Weights of a small mixture-of-experts language model, trained from scratch on English Wikipedia.
Size: 14 layers, width 160, vocabulary 10051.
Experts: 32 experts in each of 14 layers, 160 Mish neurons an expert, 1 pick a token, a softmax router.
Training: a variant of SOAP for the experts, 5063 steps.
Below are experts of layer 11 (counted from 0) of a mixture-of-experts language model. Rows are named router (the router's row for the expert), up (a neuron's input weights, with its number), down (a neuron's output weights, with its number) and show model dimensions 0-79. Each number is 128 + 32 x the weight over its row's rms, rounded and kept within 0 to 255. Numbers have three digits each.
Before each expert's rows: a language model's description of what the expert responds to. This comes from a sample of Wikipedia text that the model never trained on.

# expert 30
Digits, dashes and unit symbols in measurements, coordinates, heights and statistics tables, e.g. km^{2}, sq mi, 6 ft 6 in.
router:110156156153143120143120105117104042139100145175125090131156103154145150105143113135115147122096113133157138125127110064111094189074108073162141161116108101109096146107068179120079116109142107158111122131095185177112108127116179123163149138
up0:114137170125127151131126186142111103131138135104124177187103105096154186185188073098176147122152118144141166118131167093165159121114064104178173123112122139150119166090190087140138157130123121074127133082123163121107135131114124155115094125
down0:169110152125105130088075108157001177156140191119132143129105085107142234179148058105135142127174120129151143086125136155122093129195080168090136140081081163140130108117137133138128100131097108043113092130096055173110131157148159130101142129
up1:124121078141110190132164093128102134136158137128149104112147073136164102139092170129118109137074142113132216074069134093070100160133139080142048114134204108150078093092142114152143129165148123112098150136120134099120143135123193102099088179
down1:133131173102090164145137110102088152143134168013122114186169105127092125132142150122183130151088152114091094102104187129087114114224106143130173111074153143136105184088156114130121162127118161060112088071133140176154159130147135132086096127

# expert 20
Short concrete words and early word pieces, such as red, wood, blue, sand, the lay in layoff, the al in albedo.
router:147114134079107118110091086144097149123101062179106090111125123143122146094142152186100142109124171107165087143098114089122128119137142122148067064118135155126119174070152060185146124106100118114135131141140125130086117149128136106107130134
up0:071156076129045153101108148143086136122107166087182164121085078094105111160082117157133162153145115207099122102161117121090067157124114194174154147115130155155092128129095084121153092132107115145128130090177160045194184079078123137117143142
down0:100185128062110171141130130133097129132123129085073121172121085150076127168103133133072156096118070207121089142060166128118111159125139103203106122114131128092088170187122126157163144090109133157090071136170156086202139096095113151141173151
up1:189099127107059143140129147168071184168121121133132087191121130141139145054099096169118127212078150111132129125128076159119123117095192091139133080161109146139135125134150063140159142121097182101074124141118130096163149127132133146200134123
down1:145070096078105209220129126119116091075097134179130204140141128113131152141129148128186163116138113130052191126132151122112090102138137110137160184079153109137146122094200153139106126115134109129121118141072174120095177122106237095140132133

# expert 10
Short pieces inside abbreviations and web addresses, such as the final w of www, S of U.S., Vol, Jr, Inc, and table divider rows.
router:121142131102115135169092153142151171101121157139152189104151066112144181139127087158140137114137094160130142160141116153108089143117109127082150120117055165101104141215116129158140136164101118128124174109141085140124133151151215119215109169
up0:099197105119132157145163140148213098133132118149124128132159143080105137128097137098177167183151151145120130145138070101152179122125131124124123201120091146130109132129136152086123127083105136198126121129141105171097129138112113130131130152
down0:178070133120117136132151160125175125094126076061052155199098087122138128102138124088137122124172097111149172145110107213167143200185151084126083170116149124167146128156209131129102135144073132141121078129126100142123141107128187133125133134
up1:114122079149126187197106128114092073122078140127142039119118123119135153039130107090096106130143175123145112159099108119166127153118115169122156126108142156149090135177072127104125097114128151115044119131123143123130180066102116104126130098
down1:089147118090143173116094208192126126123161178118116181152126094097186087130160129097212124170150104153157153131088206144133169128087149161148151138143115107029138167153118130144118122126095105129101106200138105132134170134149146120127131145

# expert 23
Words and suffixes in section headings such as Family tree, Leadership, International career, plus adjectives like political, economic, archaeological.
router:129151107143123136176142126129111080078177111138191147106062172080093110110126144101117083118142082075181106143182120130107092104129088193106122064134111116094137064139211162110173165159165102111098136116152146135091131064114127128108149119
up12:130129146132110154141111183190089168092181158165105125122146115122151141129079151105092085135135128120201108144116211128123125167138147129153182127038125170164026106114159121138140137141165128202170163129183141137117147130136171140133174118
down12:147088134140167123149151126114114155086178118125110114124131126197125092159101126112101119131136109146140120139130129084156129105128172070090086168083142131141132163127129117066129091135078133090152161122152108135153161186123129138152063132
up13:136104136153139097219144110087116146116118131118118155181128044132098128098117131142160119137142092145133099133188109168092138124150123162068129132125092150121088137126177125126106084129158127116124154091137190095114084126148114106062142126
down13:191122128121095168136200168120141132156143067086124133146135136103114157086168142133064089129214110143121079168162091148126133144213159151163089107144126127114115155134127144098138105062103179111121162063140117083007127131106156111070127152

# expert 29
Occupation nouns after a nationality, such as politician, footballer, tennis player, and Latin species name endings like -illa, -us, -ensis.
router:166074149131121142165140087086172152136093148162103121114156184128123128059143138147105112097163154095165142154137121123148076090175113133141176123178124067134147123078123091161132150127090080134171039096167055190161084096158158122123123158
up0:130157145144120072136162131104160145165123117131113102131181128112121146130093114151096057140203146090138146133122159123120124096194129202110101165189121103148155159146141122115096115139150084131192173095099141141113149115173119170103118110
down0:071115136056152063088137131164204108127132130124078080177158110118126140055133076107090143131148149127102157141145152039200118128131161105169108156121158117184120102139101132130133220137125175115120171119115141130105147073127135121186111153
up1:158153156115099116127118059099052152125122126076124146071125173215128127130098102108135168135152133165145116081140129149106158049187134120208123123136156146133145143121101157128113134081129089092142106103158147109141057094128202141143167150
down1:095096135123101176067109124110144152129106055085122160141147118127116148077108135112145115146158112155116075157150122053145113093183104171124094160157079124128141130120113171103125114148127095137126112104163162133097110131128132146133122096

# expert 28
Articles, possessives and quantifiers that open a noun phrase, such as the, a, its, these, each, several, mid-sentence.
router:087146125139124143110193144106153168156185111126092187093126109115062118049130151092140170106121066160118109113106157129133098174102086156109136145098117129102175118131217132134147136137148154151141119153106082169128137114092082103077155068
up0:159128104086152169109092143171163128123114152122177133125118145088109122113161155193149127130123134143105138019118063143125109130130163111198217127101131152127101064102129088207148120151117201131156121165145175087161122187139123145123103099
down0:083143146136094121111156105123124131099129124153061173169148111169131124127081082100113187146157097114139180134106156125164125089053142152121153127064102109124163124165100195089141172147128122170118142131084110101071042162084109162117161143
up1:142050112158131118152073116144120144149001108125114117117136140093133073059130175121150151133101101126098103151131131099106143149104081103138125119146102099139110121148173112124144069123123157183115135166096188125131170141038129128102103097
down1:136113153169116180129114131128106042140079105120147169103091116047189122101090135149127113171080136167130132161171113180120193166138111139041130157123158137127151139170115131133126122127139162127061144124117169147128065138166093145086114032

# expert 21
Inner syllables of scientific, taxonomic and foreign words, especially family and genus names, e.g. Dytiscidae, Faecalibacterium, Casablanca, jalapeno.
router:181143148131159187132094177149112079111127129136103097092155169129172144143132089099110173146118123132154081135152067171110134168130171125157084078174096115136130112072150131159077126171127127077120147141111115138137152066191097193142163135
up0:141142135170133127115173135134102115132095126107111152166176147117095164089098144145158135140098115124108078097157125066118151135139130049106161103163112073138102091095126141216062080142108171144161161141082124077076169097126118125171125196
down0:131132092142112151154132155098000128141084121111121131143169155127127162098156065090114129101117155080127096170176120135104159130168183133068181153125080137151176082148132126191070119120116130112126189085131124074077170088098090142125072163
up1:129195106154138121110105145139112122085138118146153126080093117101089161076095119141123128162051130131200045070143131158109167127136130139126114106129192140188134107155152096142098106180173138104104148143170078128152155147135117148081068068
down1:051075101130154146118118073146137096122096130023088106111147134133110125080139086147157200159101124167123082114123086169103122200162188123173115146152149143117131125111176105142114076183147160129096142141139165164209191125077131120125169125

# expert 9
First piece of country, city and region names after in or of, or in lists and tables, e.g. Guatemala, New York, Los Angeles, Sudan.
router:194150120110127120048088129064174084118175133143099133103128161168092153112182120139128131133067098120116133133128049094132144097115130134170098107177104150148169120145119100143083180152130107087099162161107145090136155147175127127076095097
up12:154129124129127059095122165117158112165115106118168146112134165117132127142161140117163128172137179126098128134145103075129110143067129138132158159119120141115129142169171046175100147095129153125121120122168169127089121047105116125120107106
down12:145130134076080122144125128147119100123104119129160139108119143113208068086119149135161104089158135166140162125124130053131175104147136083134163140047139114093130141128158109198055103078114119165132117117141137159056128075150147089093110111
up13:101103130126129095090182087094172118126123148131135086091097174135169127158106165176126110115127240091072130125112067119141142113118112118104124133103128135091146074183109121132145169135102152157082134126115166129133120129123156115049140149
down13:072162112111171151129089181093138138137146118130140171157113188128131133138135155181115135135115122134137093143084067121133144127096149073104129141151156175165146129169122149127134152135167109093158132138171192075098125079124100113093110194

# expert 19
Opening consonant or consonant-cluster pieces of words and names, such as sh, cl, fl, st, Gr, as in Clamps, Gracie, Steinberg.
router:083151159131098177103148175114131158115090104096126140154069149180141138187101145149128102113126129078067084127116132156097127208137087161124123089169080108117135139136077078150140148115107098186124122104164106099085106148112151193181173123
up0:088109143113129175121070167136131110155128207101139136195134113246063158053101118130131152116117144191100096097125115180129143109129134158143086165113119126108140118131084122116086082129103107194131093089235171081111071134110149122123122115
down0:173160134166139100156178092159159142135161162134131151115138113095119148097149140128171103144142223042118168087112135101147104113144092090135143165146093157108126132154143120220097065088149141103141140083125054146120096119140152091140109150
up1:144152149120126142133122076112138209103085093143088141126147149151117141214070128170160146120131131056120115149192170167095145068148159131145128127097105111127144101107151155047088107118141108177127110128132081140183105098158166133185219167
down1:191105133222121102089123150150124128124148112131096079127109121122154161139126137116107122145124084123165127136100087119125150122069062171107056072138123087148135127178146150106124094143158090105097116173146148119129113100134130119183174132

# expert 5
First pieces of uncommon surnames and taxon names after a given name or initial, such as P in Páger, Mar in Marlborough, Chryse.
router:063116095138155108114144171097120177185196116119114139114114087107056126112112082078135166112089104094138124171143140113101116185099083108112093167195135163087197132108162147144140160167139164131145090153141099202138127114092070117101173144
up0:115132124224120135127163127089158164126148131163124150098206119162047111138117192106133123131041101129108098137098117109087139150082154075105154147109149171107157146156110158136072142139125091128131081149136174112148163108128162188158116134
down0:124123124139109123143123167043135129145133113197033182176131144118166126120140112132049119093123126086145174080140215071130110155137130120099094168151160146120130175084104163166117101129130211091126104121060170105163094110109111104060112121
up1:084122180141135131104186118118133136099095234147110145221125124181078159128123125146175197124046140123175128150133112144122056111157156126152166118125090139080125138155092114144164144111084152135091129129112182128105117173168137127113112152
down1:129139111125229102232061134139138116126149121107146131088059099102125161112160110103023151152176120074147114163139111118148169138129101133133143162129100129111099148126105170142127146133184100128161035145163147115138124129173092146148156137

# expert 2
Digits and separators inside numbers, codes and coordinates, such as the 14 in 142143, the comma in 140,191, and route prefixes like US.
router:090147104129182109092154143122138187189219159125105137114150110118065142095134061105106160145087092075153104175105135123115157205101095123103162170169146144099159122099143153157136143168149133133139151170143091190109126128114083096126172120
up14:096091167152127133099109130125127113147135146043118116154143219136118145079105070128140142158134138108160173115213072204100127112201163128122153163112122167129151142114074144098134109131115093118158210075151158089148105147077118169058121130
down14:125131145128132117148121101134087115122092148169043191087044123122119130112146138129075132129092135148186124169130159104101102147102127117136129128117121104115075082084082132073144109155074127135171111097043161205092122120076165132116144183
up15:142136150175127074102119057137123162139097114140120095134130059178069103123119141087207104151128141119078136133147175138174063124172113137111117081161115168128133125083148148138106122129127105162184145099127088102107129127068129156133157145
down15:111118128158150191131165102100180182142165098134145134131168068129135160152097150138120085118142123114104080140124041169066197114184164113100145125125174134105122085107126108230079107122103143110092127129130103182132135204125173128127108088

# expert 27
Capitalized first pieces of surnames and song titles, often short English words, e.g. Behncke, Beavers, Love, You, Go.
router:120103096141149164170117079136135170122124107106133089127137076091141070203141126166114158107150120115149074160082115149143146071168164100197101076088178179127149152088122134121127067096120172106176134147180185132110105161112118173199117173
up0:168082218095139137124137117068125143134128135057099110145127180125187153111138151136120136144130109088129126167149116098139140112146118130133155074084152183079110114130130146072133073127084179111119123112123106128158119035167134130144130107
down0:166145140175232136102115174118139126140156130121109121174116134100089125147088209092118103116101126112103143113136160119066153133178102106139148082117119169124169141139146144115156096178118125178082208145137094100117119098180118108172120127
up1:107174108117107146134120111222133118141147133160189082103128119084084088152125139133136131158174145133136152139130130138123202112151070136123134107148164120167091143111084130129117133061160132159106125110043091140167114115087168124077034138
down1:132112127115097154123124150164135116117142057165124132166113219169103114127127161140139093155136117103073119111124209093150197185143136106131037143115203084131133135048152165080105128104128088178178168135086113137111133062136112135136129202

# expert 13
Prepositions linking a noun or verb to a following phrase, such as of in member of, for, by, at, during, against.
router:142104173108104086107173148110136111104114112134151091213150125129176114100097138137130149138155151139055200052117192132193085133108111146183073136065125190129108079175158143083102155156073107056052159112174115147109144120121140196177149163
up0:104217105135158128145108116131126139125136108145143128143144175162197137164102197132142093124149122162118201114121111083139116141075134105167147120140144158119127116142136090104116127128117113122123170045127145123082153123215155156137117089
down0:141123113123116150149120160129133077149081148121127068114113098104112205159150132123102200125078132129151117126069077183123143127152118156096161192125128089155150095089107135134139141128114131125133113168123143117136125057070179047156156168
up1:112091138149123082165109201227154128119165116136124104125179124125172113135097132072077131135146116135156171203135147230195129086133108086107082149163080136124111135155133115093053132130121118185118118128128193128198127110130128136150153109
down1:130158107119097113143187130109113122154161096094126134130138122145134140148147134088116168131094126115124178098136155047191118120128090117101083137026124088130137129169123072129118078172130114115121144171081132165121113125075092174120117130

# expert 14
Sentence-level words such as it, there and However, plus abstract nouns after this or the, such as experience, side, part.
router:134142154145180100054161101086173172113169185129138147087158116076051069158164137143126161119112083096152128155081131168084114130119099140086137149115148148122149146092159118186179149148166098124143109167130103143080194093128105115135154122
up0:120114095174074101064101118122095129081144128108168137134128111140091092117159133170086103145161126137131140150123168139153115097134164066111129093138114180145119141131149164117080078087142079112129142081126136049122101082221162094140113200
down0:149129114098095169094136106134111103086150120131132134107131130174104101138085143177161167122131151131170148175082115150112136210137152129130094082131132156133110144108102105109116109131108148127165087058122127092117076145117049084164121123
up1:127096138132125141126118149148059161171152137135125109023213128117134145155138108167218196134117123133129155162185139153091163147123119119127133144100165160146069086141112126108123147131084124128134102118131128145138122087100125111104148123
down1:091139107155139118108138093166175131166158159086089152155040093133126141152157120077136065057124112114090161131109120084118156127179168116148124105078120142130163125124203154174160146137174141146088121122124147129086152130122147127150202084